Experts of a small language model: 398M tokens.
Below are experts of layer 2 (counted from 0) of a mixture-of-experts language model. Rows are named router (the router's row for the expert), gate (a neuron's input weights, with its number), up (a neuron's input weights, with its number) and show model dimensions 0-127. Each number is 128 + 24 x the weight over its row's rms, rounded and kept within 0 to 255. Numbers have three digits each.
Before each expert's rows: a language model's description of what the expert responds to; "mostly gets" lists some tokens that are sent to it at least half of the time. This comes from a sample of Wikipedia text that the model never trained on.

# expert 48
What it handles: Section heading markup. Wiki heading markers ==, ===, ==== closing or opening section titles, and line breaks right after headings, e.g. ==Honours==.
mostly gets: "==", "===", " ==", " ===", "====", "s=="
router:125168116133127167127112144106125148086121125135079129142113138124145079149131136151152121153118171181136167126152078167167120149142112133097109139171172157106125138125127091119098130141117137103121124125142114111142109130099105143077099101150158126111095108120100155128097162118090109086158142134146151117151150131129124133135167185116113143176163149184139111136130127124124118092141
gate4:164081131143120131151145127153127094113158141078137123155147160117146122110176163135093101133128161097147152094141113126139138134080119136190131137148171116083105106131117128126172111116130123173093095104113118135146124123128097121134120153147111131120102140098124095102137149126151138155156132094148153135129143119144128105124119157075134101133123187181098142183153120119159091135129
up4:137138158115150131110150087133141120100071121161075162133138163133143181156113157163159091167135105112104091142135140128132120109160139183163129124116140088125107147099160102115124140158131141160132110105108104130112108133165138150123148106121158114148156127140136133109134151104074108097063155134111109143152092155144113165142123138095125091102122177132105136140127152123139155130142
gate5:148133159098140103123090130112141158112168146158164150125115131086120115132124147123110120158141167102133136078099097137125164123156094152131135175124115164099144124123104162105150178101179158120115155110144147112100138108116133126115124117136097120152138109126099143080154128094161132111124126165139136166090190116110113120152149123125159118169135157146124104082168120118139155089107
up5:114162134097113134141087121108094080157145136141156135111126147160147091126139170171146123136143135109149111130105119144107185104151147164168148153112122177135070088109098150172110101145117153134155083119145147117125148129102132115113124122101129128131116111142155105117145148125143139157110094089156095135114185114135168144139141123116091138170130149156108116098131123149083112121088
gate6:103191162151144142128123157122127154136127145091106102152135088123076137112137167117147096180174118134168162153167151155161121145123155166122153123130134100108116171126119178108135111105120153112136169136100073105140143113150153108140110124124098143118124128121151114088096106116163130127132148116116165087147161128158124117108114121151161141169112082101139134122139140127149109109141
up6:132087076162120119107163107120115081102136143061136119134120102131105151133116107093145132106130112152140173113118144106114130162113127106080073104154093104130130134182152107108136115147101143143145153092105119119155124126101125133118162064151103139107128107118169138115111104167147125101115152121143132056119132110102126095114150148141132160109143107107167149136101128115144128126127
gate7:089141149108154116099145134063144153132157111142117112175114115121132115127168112102103158136124147137100176098155148118141126126125140143145144121106120127126106204138125124123165146071154123121137090121169118114135139081123173127164147144139149126114109173073110108100067143115118126107139143131149108141129106157152119122167103139120143083109140105134128101120097165108139120134096
up7:134158145144148124165115103131102144142115151120113147179134135148070149130168133106091115093129118104129093104136124122128113158096110092117137106084199148107155179138147111129123102133127110110124123121156139111125156096125101135149151133122136112124137078131143105143080132128142175152141106122072153150111121161123092104137121087115154137112083102122167090171112165125150115129134
gate8:102121096131105143149123128137108129108170132160138144178152118125176125168118124143110122107073129155174143105133113125134133120119125088123106162112112128121151185151126126079138097121109089103112128154121070104128140114143139097115168105146088135118109133134131133124126107101118138077138104167148143161126071113152147104129182124097132148117111140151157155126139131081104114120179
up8:151135098120127090115137131133155135101161147114137098137158116110110120126104178132114158110152150146111084170130123144177119094132160118076168160121135138138128115115103142118160100170108129145155151140131108132139154160147114121123140194126120109138109124140140148137087120121105163117149156123099120120124082102116100078132148128122154099149081147119143136087148190123109186134097
gate9:134194151108123144109146096109170127130116122116103119141123150137116157133132118105083095134128140147093114132129091174145110138113145158160134125098122080124087167108126146127137106136083112118144152110088098110110149102086104151106153124126174146144153118145121093151129130147163137131108092146148148111111123174134109162107114073115119189106083139121152148121156162126112122125087
up9:138122159135118119118092114090153130140095134120097120097157109110091170131106148123119129122141166145123164171082119158082144102148103134127085114088147120121117118138123146127132128131159138081104122152161100131119157127129153120150125099142125167095202082144105143137133134165164137141092092102150120179117163147140119106113144139090118149125073142127142139098125140177145118115142
gate10:105143109123116073108146109114134187090106116137132142128169135152072121120144159105121135095122151151128157139142149124142160095102131136160127098095127110144135180179140119112120111097111131112160149175118141129099127126121124141110106119129076125179140149080128151169125124095143157112139133085148083141107166120163106137133149136115174108138136128122102135109114120107190151122115
up10:160138121101139119145095135115099100149155151140050126143091079151119146182100134134122159113124145161158155134137135101141157168103155089112142092163165105108095136098116104162122127145138144137149125114123095108132096114126131121130152086127164106180122110116130098149136146107128081153137137160136142126141138127129135079103133154104181131085157124138142099133121143143110089128118
gate11:109151105084132184117080155139110109084145139156121142121140101157119155138093148167120099148121126105148126120164172092124108158094130150118135149125134101120168132131162076119054151136100117122162093123086139122091135126132123090160125098130106164116119147132109094075116144133157131096123087172122152137099122143096114155122120129121107133109129110124094118123128090123111116136133
up11:139118122111148120129164119125110144128147124126155104119100095125122118149144141148123098157115115137126085097103088100140102071113121160148138134163147094113169130096149100069101175163094156117105122150067138095086087125157116126140125124134147158178110139179101136159125130137119139107156098109111132159094123139115119140115122127109088119159104144120099167165105091117117119126142
gate12:128098107119116136102130173119124060120172148101124116123140147080164091126165105119154155126128126146136108119156166135130130174097099085091129111152141145124107131116115145155150108129140158174103085096110126142102151134106150138107104154084161143120142113078155145112124139113168125115125097171132149152117122124118161154102159126111123120137148083146152079158134140129157152139101
up12:125162103134131111133145117127121114106103134114132077105192173185066121130142109179150117138129112090140119110132102115157125110114126150135151112109116105127130100108165135080108143124110110100145122122122106139132168140103137117093178117107108124138132166144092103120097159091117140116114153179112090144142165120135137099136134126148148149149059129157130120144120105121113086095148
gate13:120158108112087104116123129130129118095162138117137127090156127109125118123158113145159159117112149106130128105151110142134099142118144114151130093118112111149148171174138092126136148113149154151131089080082092153103144150080123147146070151105119076129129151169168092109158102125140136136107125108144162068155139139117111097140112163090145100148107099132116108142112090115106161125107
up13:147101117155152175148126147124123119142140101125075123123134128084184122113105129162099124119086149085098112104138106126152134124099157106141183121125126136109138111129145111086118118138160159114126141135137107150145125169121134110116065158124168146112157148080148071109114134151113146107121073129103113086130138090139170103157129117149137156135109120109138112095096105156098148142116
gate14:142151126129125116097075079073112127110094128095126157126154136076117135137149142119168135123158119118156136133131125115100124099118095133086112156155091121102101156149140128082163102122148099112139140127133091118118131108096151136111134090146146141080114082145095116086057077169147157167137136140114122107163130110120108140137116148131101114109135121134151113136095092119152118127129
up14:163116119151119143132137114106125141109144158156140120125095140125112108139144124128119133086134131114128117086147152120105171109110090143130139095113194135081138125113088170115145102140094083148147120067151146117164128138101120113099109129148132139120137096146115133137119169102097155173149106117099144130134128149071163159178055128130133106159124110140118110088114118127087129126118
gate15:119093110107124102095157135145139093104069103114174138171092183078130129110092129094106120074104147135139181107154122119103117146147130135134149152125125184102113143123125158188159104139126147123139153126144143159126123103111118128123078093143085091136151133139155153110135121087146089095136146103125144138127114104132125114109087141138114149147135108156152133118125149116130141107116
up15:137150128156137126111112134103104100152147093165116107086135145140188126143166137160116128136144143161116110165111173142118136162144133129153145130114078125161131097146123120147144115172129134139151136133201161123115120087143113143086120122092090144121135119129173141116119158159110166121132123150084164118096134113117102159147091090127118151144141172126112113145108143162135177140092
gate16:141108064091099096151111122125127151109119091140160142130108133089130130088141068131134107115109116157112117130142130153130131143113143146106123105103108143136112108131144116165120166101136100055132121049137125134129139149080124156138172136089143120137132147088125105142114159167111110085148104130129113090129151113124141130172104137159163140142114143160109111123094170116134107125139
up16:133118149072140071135136150103126152107063117121120106150124111124150115148148080173134132105143144147103138109110095113147112139129142093127131110165183096131099155094125136128125123131077110110115140135152090129146139134165098174112119118150161162077140132133110160121113075124176081131165105148108127150121104117128115141137120117166173149134097105112129130152143140110114148111125
gate17:119125164069089141116149123120146116093164102161112121103122135141122127132138141110128133120189122160201104106135085125133145117118122114144120140068147159133122142143155108141076113133115117126092156139154113082141138099113143096159110136158167117083123128164123129159136126132096144148097174105122125166130138093120135152159115133124105104109124096111112153100131129168140126177100
up17:110123154092102136090105097096160128075081149122059148154127100124125104110105097179118147117115123112160141140126114164149128122120089135146121117126149139149117122093149175171125086124135134128135150128110103158120105170102112130149146106149116127160128196135135102124051112135114155120137107114151157123108103143098149131133105116099133155114107089122138126128106093140120147133100
gate18:141106179110129127117138122122126112141159122104103130170183134077156143163151157130148157146135097130110137119182142101148121129077108149109093149114110165081126153127135149150144108137130141130099123123149126109183134111127107109144128130119110151114182134134160175117095102124129111166138096148138135107107139145140117148146118103110149136186133158186113121101100116147165093123168
up18:178139175134168194109177138113139129134132098157157148105126111094121106114140109089147133170124112139132131083142125118077153146118067157144125167111112152115142132116146130138101128178125119152128113130122080076136127100110111157126113084115158149114140154101137099134120153143097083135109150135117107152113125132161147147142140112101096129126140128140121097185117107147110128134099
gate19:137118135133157169135130151133139113157114096129096125105124126092097124123127183155069173135137100098155164167146136161122124098127179168140116158121173127155146121143127126123142178145127142076147165167147126145143116138118143091098130122136085151136139151112128140104123093139133067127135153122126134122071174074156123136141160110155123117132124117123132107104101103119111153122117
up19:116173130112116099140104157104113099167098116161131139115113140145100123135078142124089133150105130155145127106137125110100133080168138124121148121144117132100105108135132129155148080157113117143143154127133171139104140127160118108107102075106150106162114142159092124102146127109142140129170073136125160147124162155079147133101077132168157149084097141114178091110121148145141104115123
gate20:119092105153158074148156119132154144104143157151125132166136108134086111103113116140113150149104099132144091133132133154169104110135132167116160144105105148123141103154087087135144087149141113150053124119098115132113112122096152158126130088088162090135105155109116111121146151122150146146116133101160121142158114104097155154082119141145143130110141151140162103095165138139119138112075
up20:139118157135147089145121135113115109097124176118138148150121096194098113145112108129132117118078111145153105101175137092140108128130110166110132178143117125118134154124114112119199122137116117092142105108115101131118117100105089153127193111108174131079133161115113134160151128101136131122090101107171128144169115148140142113102151137128124170144116118159116163138131132111094146106111

# expert 12
What it handles: Definite article the. The article the/The and sometimes This, before nouns, after prepositions or at sentence starts, including title-initial The.
mostly gets: " The", " the", "The", " \"The", " This", " \"the"
router:139127132151116115125119111132106126134135103130107102145150147092136098144136116173142116142181130144163149177097156085152151116151122124111096124129145119111122126142153115113141147172119139142072135157164119103146120087148118134091132096141082134161124141118135130121086127147104112095102117145090112080141122120110081118130120117092148075109168132134139110149104199094137104084162
gate0:111147110143108112121114094106158143098131140147108151116129140171123163163141123126126133115141131119167160155136101118131146113130131080142149174110105105117144145188111097113104085109103155133168113126098147135099131162113127094098158091124088128176140132128115178154096191087087126148148146102116132096169102107129108145099110146118126130102174112121132173133107132132133099122123
up0:125135117070120135114114124125100173122110132112110138117154168147113121157123116190110074144097163116160149143149120135142151124108096088130119111116120108148105110177118148165105122111124147120109156140088117149098132134117120122090157159135093064130149115160144147120146136091140147115108104115106156150149145065147140148137136151106109155116130140162124154123159109134144169127064
gate1:081163100129129119151160165121145128109117144081131153120164135104145110103118117122149113107119167120126125106163154092144165124108109142097138147174104096136154146120136133101133128135197198105163200116128149136172141072115118131129131097129137146112116127106098140124094121088096136095104150141109120140142110152159177139153136141131116116153110157124123118126124118137099137092133
up1:131111131147133131160131135111169111151128142083099091198081165128153151101110185129147112141158125101161103145153149168127165098142108168119129144119119158146114117108143138113121117130110124125133139148114116111134160132116111089145128142148112135145120102120149111119118122134176129163119126124091072116115117164084082170117146097108135116141139133168131138181141065140147152149121
gate2:121127149106146109149112133130146096115144114116149093137117126116116102133091134118162134130129154120137150108092135133130168149105187152200124138131150133141124104161136089152045151111163114144114085105118125086130162105123117165148095131094104120123100128139108117121155125160126114113173141114140118118164118123108139135106110159164131158105152177094104121152125098120096085100103
up2:169142132149113085107150153093095099164153131093128140123131153147185140140130130138116133101132117165114136129114112117083141141128148137149100095122109167129154110151111148155105169149169138175109123125102128144089141144140132147112173143099146123114165137161141187131147118101126108145161119145125172157121097123092112074153148094140178096107158134111127146146128153112149145091124
gate3:121146128089143147081126106103128099146117112110089096118107157128160147124140163128181103129138137177107105147122122061133166147134145129154128145121131162124125114152145144137076138130120164123106183154127079133114123111126098144158121122138152121071072104109140136126118107118110079141129138135127116155098134123097098137116122083138157104174172132153122142126127126166112169152115
up3:105104089174110087125105171126128105089106157156207181160155098128156103084141133132086124117107129166129119133120156126123124126143132099122139091119131118140120112119112144178123131142159096123127153100116133138136128113163138125147111102128141128124155151144065142141115095139147147128147116153088148158123120132126148083079146121155114124103148147145104175177110129097128134136112
gate4:134176083155119147087092104157145083150127151157125119157127101133175102125114111119130107096107073113122122113147115121130115067151098107137121137178115116103119117201129150155138137157152158100153090127125143123138146151120096092130165098156156124151151175111100127142127098100137132135067135136114135120131122143135138129124139103093123129104162153135152094120144111168131123133126
up4:158162132115126125139133088152120111081158119137145140090088135113151100128108120139176128104097138119146166116131121139156129081110130131136132093152115114127090161152136085162108121154139115128132096091132147187159143175100079155098106138128095141139110157160107100183114114123126140159115146126109117139109112095115113083116146126093141092139110160114145090111107121151155166143153
gate5:137149108139102119137127131176131098134132181112106111125130143119137145156125103143140105195100091133132133117124144155150133096113109115140087123085143135172091147142111125134121100104148097133098109112072122139144180130138140127111117161144100133164118119145073123151209091105152103131126140124124125135119170116126092176139083150151118139125184141141106133129156111126121130097127
up5:136110127127145152109109112098150165138134119163137143117157148116117129125120149160116140084143124120138148157180138124140068152128096130148153102137139106112134125101145144134120105139127125104158140148166132182142119115140112159122139144163151119128048087163116080137107158086136164122138126184106125139131115170152133170120153133110128070107116135123168082122154126143083130148126
gate6:109159117097125111087086153149125169131153135109061114144116162118126124159106145173111128155100117084133103142144154141153110111190111163144128078133156145121136149138119129147142111126125112086134101146143107112073115139152170117107127141117145124126165149095150097130147113109117104084137123151123128139109113169097114141105152149118151099129107123111175084162118146123110137092167
up6:141152145121115192168138135113111073146130115107152141128118139150101152130093152079143147136135177148155132107114139122185133147109141131163145102117146108165080115112116099143113148109157140088163150141140118157172124096114118142165170087158133091135152102148119174125091131140122122134128104106114116105123135146147145101130161139129121091095079107107165163133126120115115098140145
gate7:083165140177140080082103086108152117105108106091142137135116111148117118144155124112131147150171081145122109133129122139128118119122123098146097158130089138136134102131137123138133127122158146147130129139098151139125104130094090152103157133150137176120131147123150106133110117074096093112066107127133193137129183134110122129169130170155165125142117124143114152132132163163090098118138
up7:167125165138086149113090128129143135161147141128128131137118133126149146099130122079105133130106148147158131151117134117115131143133111147190134145124177122131155155129137111153132127121098149150155106091109077118147094127132170138135134173140142155094158099118152118099142143118199135073108073105151138121147105131094150139159140081139154156095125140107111109120092152108146152090109
gate8:089084140102117127125137104100170107144167138106121133098128147109138091140111143110162164142104101090147123110153076136110102104119147111146122151120087094113126121136118147165136145137157158107097068126146119144112103118144175162168153089136187135155152133145125124129112093094134156122139111122145137103133179085137126100126114146065111108119094142136155123127103114094119115123119
up8:170162148130105141119160115135104105129180108159103135134112125145111153167133105139116079111124150132140143156176127105160152172172119125114133162135163141088106167154103149090128119124163122157094109132087121137131122088104133116165129168123117110109120080125159116169132126110087135114155122120133187143142142084153155128105107155155115146132107114129120089105149131118136125143078
gate9:138104116115089159099099104128133162116103138088145130131094137131157084117138135108107197159169107113131115143082101161106142106113135112131138113165119115104112142131098135133126115096117119176105121139105107131121153113136128168150130136150141105091103087121099124112108117151161120103104049170116109123130102110153132130168166109124124142128197110157088114137136111131119150111142
up9:154128134164129141140154167131115108112087154136110143121105165112156160164089133159120152133149136151128144164139108137143113123136197159129109127169143142116100108098101102130133118110141122121106137132100111147167142112135101177122108121122199119117110133155089142103122111146122138155163095114128118139171111127133187106116092088150149168100104138150143139117133081169156154113147
gate10:129162148124120138144153151124125141163130160105137117122148146121066144133131128101096190100140146095102152144144141131169111130104109142127147122137178121132156170116151096136132118179145168094111128144120122131170134113103132138146124157108139124142157158103152119127109074095180124123098133137113146167102124139125087186088142131116152114123159141179133123122178153113141100149103
up10:104141151122131144098097132127108115168161078096118129111116125150165123152106134084124138136132122139131128091141138171102148184117119118108112115149120093141142103156155126129122152186150134108075130093124079116134129120115107150100136090105135139113104091126138104126114140131102148096132129139169136135076131183101103118139156125105144108099159124088099077117142130185117103161128
gate11:115105120079134072110155099114113098135149112075083112157132098136114144159146146133107153078079169114073109146150141144167190160138126114108113133107132116087118113167116116113150077112130118155141078123125111121106115134114146137126162128134126127131143123133118107127151118139124124123106132136098127164082114138136132138159110083126141104126139114121120146187086132141106093136166
up11:116151113146088083122110122098158112147120120092117134122109150085151071180144100157118171109110137158110165121118105104113153135166122134068139094160106128121099134118164116099119076133107174107168136113135147095098126138128146110126116111115141086145143106137150124110104082145134077143164153164120116157130123096103147104152119125155101179129127133131146122133117160119121126139136
gate12:151083118100119109116135140082158095137143147115105109182100121114152102154115141106124092121135114146149114160119138112116128111136085106165097099138111150081130135120090128154147129147153139134138132171121156130096173165123137147112132074155140107163142152147123102110133120087159119157137147120121085139115146142155116134152128096072117160112094146082104155142128112100155123068137
up12:158102081081161106150130146145094120126088139099134125150142165102097167136097107120136122156116134093111170122131097108123111092114156108130103140139170161098134138076127119136142125157123152131117106165135132102150121121115108112120118075133137118125077173138136128094143147128121128137127117134113136134086208070143148157159132114093126141123109171099148168145142131118132105141143
gate13:123120112127115133128101113114141134137130105098132129118125133161170120173112124132096123153142156149115092121139098078145172123145110109143113071153126092099159134152134152116125169161089070131087128139160152148109091108127145150141160122113119140143115106122126144174141140141122119123103141093149149156134082078173119104180167097123125155130126162142170112184135140136109125100132
up13:124155110163116139102081121146138106130156116102151119146094082162088145157179125110149165085130137158116100129162090125141158129134055114164130099177165160097096132128153133133134139141132128179105115147191125102124110113151100120113157149170122119128100129128134134106115155125123129161117148137165149118158107125126120111168096125121114112150132114153138120139151139148165124097151
gate14:149140105106087092072173112117102115146167090105089148093086094118124147149124103117139119108145128129101100122116133142133105126113125137114064138125126141146157133108123140131144129116137081138098099148073107104119097157152131108144105159134078157148114203137113107129127152157156132123079169128156145122090147134110137146105152152121133093134119103145093133102127145101135131139114
up14:121160157128155136115107126160146171140166155098108125126135126108185129132158137146096198122131133135135121156120150116157122145150138135128173103124140139083158147111106090170069094107147051086145118142157123089123111111133157142134120191087150116093147118118121117125146136116087148115121110138137114125113118154106096136101148116154113141149148161140117109130120146106104129131115
gate15:115158090134117109117098168123194108162091152127153135168159133122126164105090150171113123163137153107170150103148133174141111131094141131118131140120108144142137125146169147166121161144136165130135158139119110153078156102156124108137119158130152120099166149135137114105146145104097156148150118093127145132139134095131104140137125165060168119165148126109106103157148136146151112125145
up15:119126119103137155111133095123115114140174141117116116137103154137112098144129117112133134112135102123124159169126147136097132117133144142126139122166134139131170165137187160132147087148153177127143139089145115117141087153081142105070178152128181097165143115156117133150135123127156144123125099103098104104096090144119129145123120167162119152147146153117101145123122135144188190156136
gate16:186110125170134152115151124151097150159104127132149154131164175144105158071113110158106130089173118182147141138152111155149121100122125164088123138128142130112124140148131109144103111136113146149136152145112076171106161130105126149145148160132130124159108125157129117142124137139126149114102121154122174114095097111143129145120102144155134170141153078163143169141120109176106102142158
up16:136163135117163135118131138140119136112094117091138125133097129090136127147119123066154153102114113131127190130116111128158148114149113081158092122162112141119141115114135103117144104134115132137121095098118114087192103110149145143148070141158156141109093164179151148098162104145109126133105107147094133108145140155152143111100106086115172111140116175110136118116113140161117166161125

# expert 14
What it handles: Line breaks. Line breaks ending infobox fields, table rows and list items, plus word-initial prefixes like inter, dif, trans, co-, (re.
mostly gets: " inter", " dif", " (re", " (dis", "\n", " co-"
router:123131130122113137137135134126110146128133152127136123149141198167149133117108131132161145127066133149126158140111115140132113165153103146119045128151116107109096099116134109115131130135110167087095109129154162188079128137170100158141097094136130157122130114106118095114111146138092110166141141150132112122134127154109158145190090135119090137117133118182161116132146153132162139131135
gate4:085151141095098128104104140137162100096086136129180122151098091125172133093159128122128126139121136140140132119140162119104136094138089149112111133149146093111118141122153124124150141117156152166107158151099103097137127158139169135154064109117117160135139118170139152107157125102124118152153087178124092117164135147086120107147146121088156147085106139110146093089137149146143134131149
up4:130151133172107124176104150139117117141099099149136115136166106135156120118126135136140116120101149117125119105173101123124120150137157110116119141097096155142146132120137152148126134126131101121129110102117129152122128106142068166080163157067087109133076138121104086096132138130146128126118129083116152115124134110130115142123056122132086084164124127107104163133108168103099068157111
gate5:142124105142153141114086105128177142130130136113131081146157113131119127147137107133125136099101130125102101131131143132085136154163054134088112134129122186151160147121122083101124083201145100106088094149136130098114154152119072130134131137160103146110099131150108105133104150107089122097145140136089147103141101115124077148147130122141130127119165132141116146087145136144134140132156
up5:130102123129110114164088124116156128129172150106128116138168095135084121194120076141176105082185153132130174126118138158133151127143149153161100123129123100132123121166101164112120124151131095098161176125124116140128130129101110148152144094168162120124090116133147118164093154128149141139124127119095112123083117108108093131147137131105103096108096111131132162134125137160104152093131
gate6:170127071098116143108093135137157116135093124112148128121099106126130175161104133108127139103146139146105131109112135125078109140118112125182067139144122158104112135120124140142103108109132148151129142153138113128171131081118142161101142113117118125142097116117184139119136140130123115105123110144179130140131128107074110120116093080098169165152143125166168145160131146152152175084116
up6:091152166114130130129148111129090129123158120141144125115136125094121097071145140095125147151086130081127101127170139169136173160111121156122109133163145130185098149112094110093180124154149111137123139112144125133127120167144127086145103122120146110118179126161106141166143129129076153165142129094156168144097138133163121159138158141142127104131134164142107120123133110148123085146168
gate7:083131088149143118176095114134118161125122106137159092149109134128119186113109142133088122130119117078110105121175125145135179135120166165110152165165115134108128165127154142134121092108148115136134157124108117109142102114131151108126113132122131178129117126124131137146123124132084114135146077109141188105137139101140109102117092142157109153133164144147141112081118201113115147124095
up7:139153144166166103139113161180098142142152067088120085155163119142141109120111141144129138137119159118095070124145153127142145154101123175167125133126144119115112095128099117144144148121119136143084112101115110125122085135093082148182140097123096131105096145153130147136130132135149125170152102112119127114133144076087093111133146136121101132164132120119127150133109171138130180125115
gate8:121137131085118126122094123149160145128181115089103144128120118126145115141092115101067117145167135186136120175083080137111124147120110128139125127160127158151093128101155124152104128138156113109143128111102077095103131154153152122146117091112113192121156138118149112130145165153108099158117131110124172126113143117113092117170117163160139116129130125134128155142092112173146118090118
up8:125113106120116124127151132115162162109110109119092146134144150113128098080131145127120092128149135174132120093144150129130114140163152082103129124160106123135132131097103105148151117127079101166130114110149151192190097126115142172136156113160142108152105119124091154122129133119164148127169089124095113152128165120133132195136132102144148176123116122105128143133120070113130116134173
gate9:120144122100151100094122085125124131122147163134102114130089141098163137116171163099104161128079134088101136108156121093175109121127166127117177113118099119082124126078137123114140104126155142126168145160153175126155072113124175126158154153136155121153124155091125123135092132121130132114129113119141101137103090145142154161147116121127144098095180146145125101115159131120133124096128
up9:194109122142123079146116113158102127166149079138113106095153130147109127127124140129140130136095107120157118166099119103080145138131169127156114098160116093071104096138145138128120116182110127085132119118121128119114140171127175146137110090139087116130138167126116122128139122127129159116076137121148120141139143148096123088123075094093150139108139082153119135149101128133163131132100
gate10:169124115112099163188120111116139146098134117137114153144123146093147117118100085120161106087159102091136117124159130134118144097125151131164117129129125138127095142132106115096126104151131110140117088199091148109124169145127109133101127129070121118188149103149096140111097125121149158139147144124155111192108148126120172130130112103136104116105129147162127114109155106182118104109133
up10:140139118103144111100132106107125082151108120107133129158101160133142100154123181138085108138169134117128136153103163134097113120138132177106116092114094112149153179116128125152114145113133128126175146090094128124122106146109133113181150108109125086078147111116117146115146099159117136118126123134172176097160110121100089120119082149114082130112133127139156104124149135082101141081128
gate11:154131132131087127080132124116135135132124130146104156157151100090205165118200154105099103102107098120105152151113113124163133123139098149157146139109131150093136131153081091135135127117107143146147120118127148118162088136109105103126087139147102134163097162148162061091130143131145109147114129122108153121154131110143144087135128092113113132144129164135145150137151132131119121161087
up11:096135129096130141122154147110119127143140140119142144164156135122146144104122116143131121160091125119154076077128134141093108113119094106123151107115156120108115144120094125108112100123141113106109111092152096097103095068102105097147074153146123197127082127133140127160068148134119098099138100105128130115163078129097102112121147102152114103119125123127105156092104087148154143148146
gate12:161114116089145132134133100152174152157121142122140129119107145113095130175127117153134110135128120133136129138144172147131126131137159088160130172113123115140122143143140120136102184137199117176106064152130113154170103135150139163115097149148103102082101159114141117134135121129113156160129106145143100136122113094127117114116094137189105102178132125140123104118137117125130191161124
up12:149107126098140106151098074153138163134118138102126142165117210154114145124120115150113114179070108145123152130151143138137128107143128095146123117079122112125138093121128126098077116092204133168151092141141104116128134149115116120130111141145090134106104163144108129105107130124118154133156159127141093095109142120129149103147133170143145170136162141099133142155119122120122155170128
gate13:143139162121111159146139132116160135155115154095091139100115119113091100127136156086154147156130107148139129157127144111141156147151125147128097107130127097167081122147167114128128148155173107131150131088092158101116102143147136111102084061087132187101119145098103107103132150150116114123137107124147135139105137127158116091124149126138105171173167153154109155116149088116117121102104
up13:118138152105132155129116184102094127124120122166115146148102121144136130121130120093153144173127103109153153131146157097161147098082156130152128128133161126093112086159122149122125101145183158119125119140139179158119144097155129109156182132153149136153170157120106119100153179135103144086133149131137124167141100095078090110106134178113123112134168159118115137124116130137146127135103
gate14:109126124137138116117115116133124122150140128124157122144167107112125121109141112106138117142103144137152112171142118146152111111117127119133118121170113165102156121165119152087150109098117133117120136138146140167172137096134123114115149139075084123151122108169111118139091125129086115166150126189145145082128118141160193152147184178124138104114117119122146154176157186135110168124171
up14:080115115139107118135107117124089109139121116122089136116122142123142131145187117150121168130096120097150135141104133143159135148115134097153108113091153132148139147115117130181130130142148066132127098121130133108076110123116158140117107172141131136134177082110124092124166142100162094146139159098086106129175159159066147122120100130090139137131131089119150128111157134120118106175151
gate15:157150150152139159105144166109157075124178136125099101113094133086175125127122175141136136128094165109160135090122162106130150113093139091148124118127095141131166132130134126151141140101108130102100145134089156097140174116136130155151161150131151097117117115103149127142156083116094125090152132135138104116100144133160153093167135085166103165147112122141123130142115123171165115126136
up15:103173104102159109146157136150132092148124169124118156129113145114163146100115156153134121146085166112151099120155124135170148106167133135147108106137146169107132134131126103150140108134154128141081107135107139140113137110137094104114144150172165150140092121089107112116139180120118123109162155100160128139120124123083060139105122108116085143146145085087126139068125136149116134131100
gate16:117122131165136138100128167127164160136163141101135143128168134088090093112135101113157145128146170122089096136135167112143106125134088141149156130142181128091137124133127095111137156064129114162148132115119172149163120127087121112104113125099176128164147113123114172148113125091121106123150133114096116135156112101137149134157153159148137114138085114097149156183148129118108125158103
up16:140133132108098203157126137116148096103126123095139087119133081119151110148114115080117137121139093160163105115152157203170160136124126126148146137152144138124167145149137109112136128136154133138112161116075139112126152110121120123104126107126174127120121114177095152124167092135159165119109146154126124155158096111121128137107152095144149139104121152173124126145137117129131175171150
gate17:091120152134135135130115136110153143149141116120150108124145102130056141096125122144154138104160127126125166113124093138122132150148123153108127155083128147104163149160132128114159168147175123145089137163146151123119154104110131147148160111117118115123134090146139104152098136140125166145134132102131168125107167132131160143137113066180094145082103104165162080141125141168106183132121
up17:130119132135113160141108145129116156136122182183100146129096129080131090105155116128121146128147120128150107105123104113116138150169123131156141140107109133117154136168085096111163163087144119159101100146177132138129169132142157116089120138131177080141122137183096112146113162130158115123141157165132127138108107137153146169158096088143088116129154140120112092125134154135123166090128
gate18:132143123144151141105116121160124116144084114120111169166171156127115144167145106091111075140117119123121144136103137146115127107108164109144151170156171152129106157124096134102095152146117133090141118146152127135171090152124107125138131146145136161065136127136098104144114125124140117127129108119159135144153122135167116177158086149145133105156172133178131063118146136152124074144114
up18:133168182102091129148109128167084138144116133142099088155106100136157105136161085107154113115149104124137087103129160159118173119169135089100145137144119177141103106102098158144162108127124140159127122117159177107134098128124140128158101116120122118124116102120112149111120147132130133168180124120123141145136118108132139112137120099167098128151117101157184134187169154144124148128126
gate19:157135192113104108153121125065099103128095114111123108130103141136100143122131097116153141173141143085158104083110139108172126136098135124118180150130119120134095111135091114123153137140141166092150128102134125162123176152129135098118131169126124153084140111148125141150136095085140123150158111142151108100137152090139163152131140140139094137145136143168142170120161110099129088147153
up19:112135143095152106109126130104146092135124095113120150137123127129119078126115111083136135124117144100122098120126089118165089140102114147092158141208136130118145114121159103153102135121127144174156137093107137180145121125146144134130148093130137139121150100092118097112139139085138151155158117180076149155128143099135130119163171093139154128119089120151118133114175127109158078116144
gate20:119143147075123112135102138130130163155113132112126099091156120142133130114116129108104115154131165095106165124158089128126153172126110115142171106123097133128113103142157142145138150117114102109117106202133136166166130090135132100087122142127095129125141169184157124157131115118137138104123169098144103155148129110153140145169109128144106100175098140128179124099131121171157131142174
up20:096143133117076149125110143144103137101087102118137153058112110136147152106112117119112155131115130114158161102118202096082095142155132089152114150113116113128156130138128144133107145132112124124138138166158118102148158119068145152163129172114109092107137190162122110122157103072163119132139120146116107139108135137127126120142093136107139117116127103139149102106123159163142153141151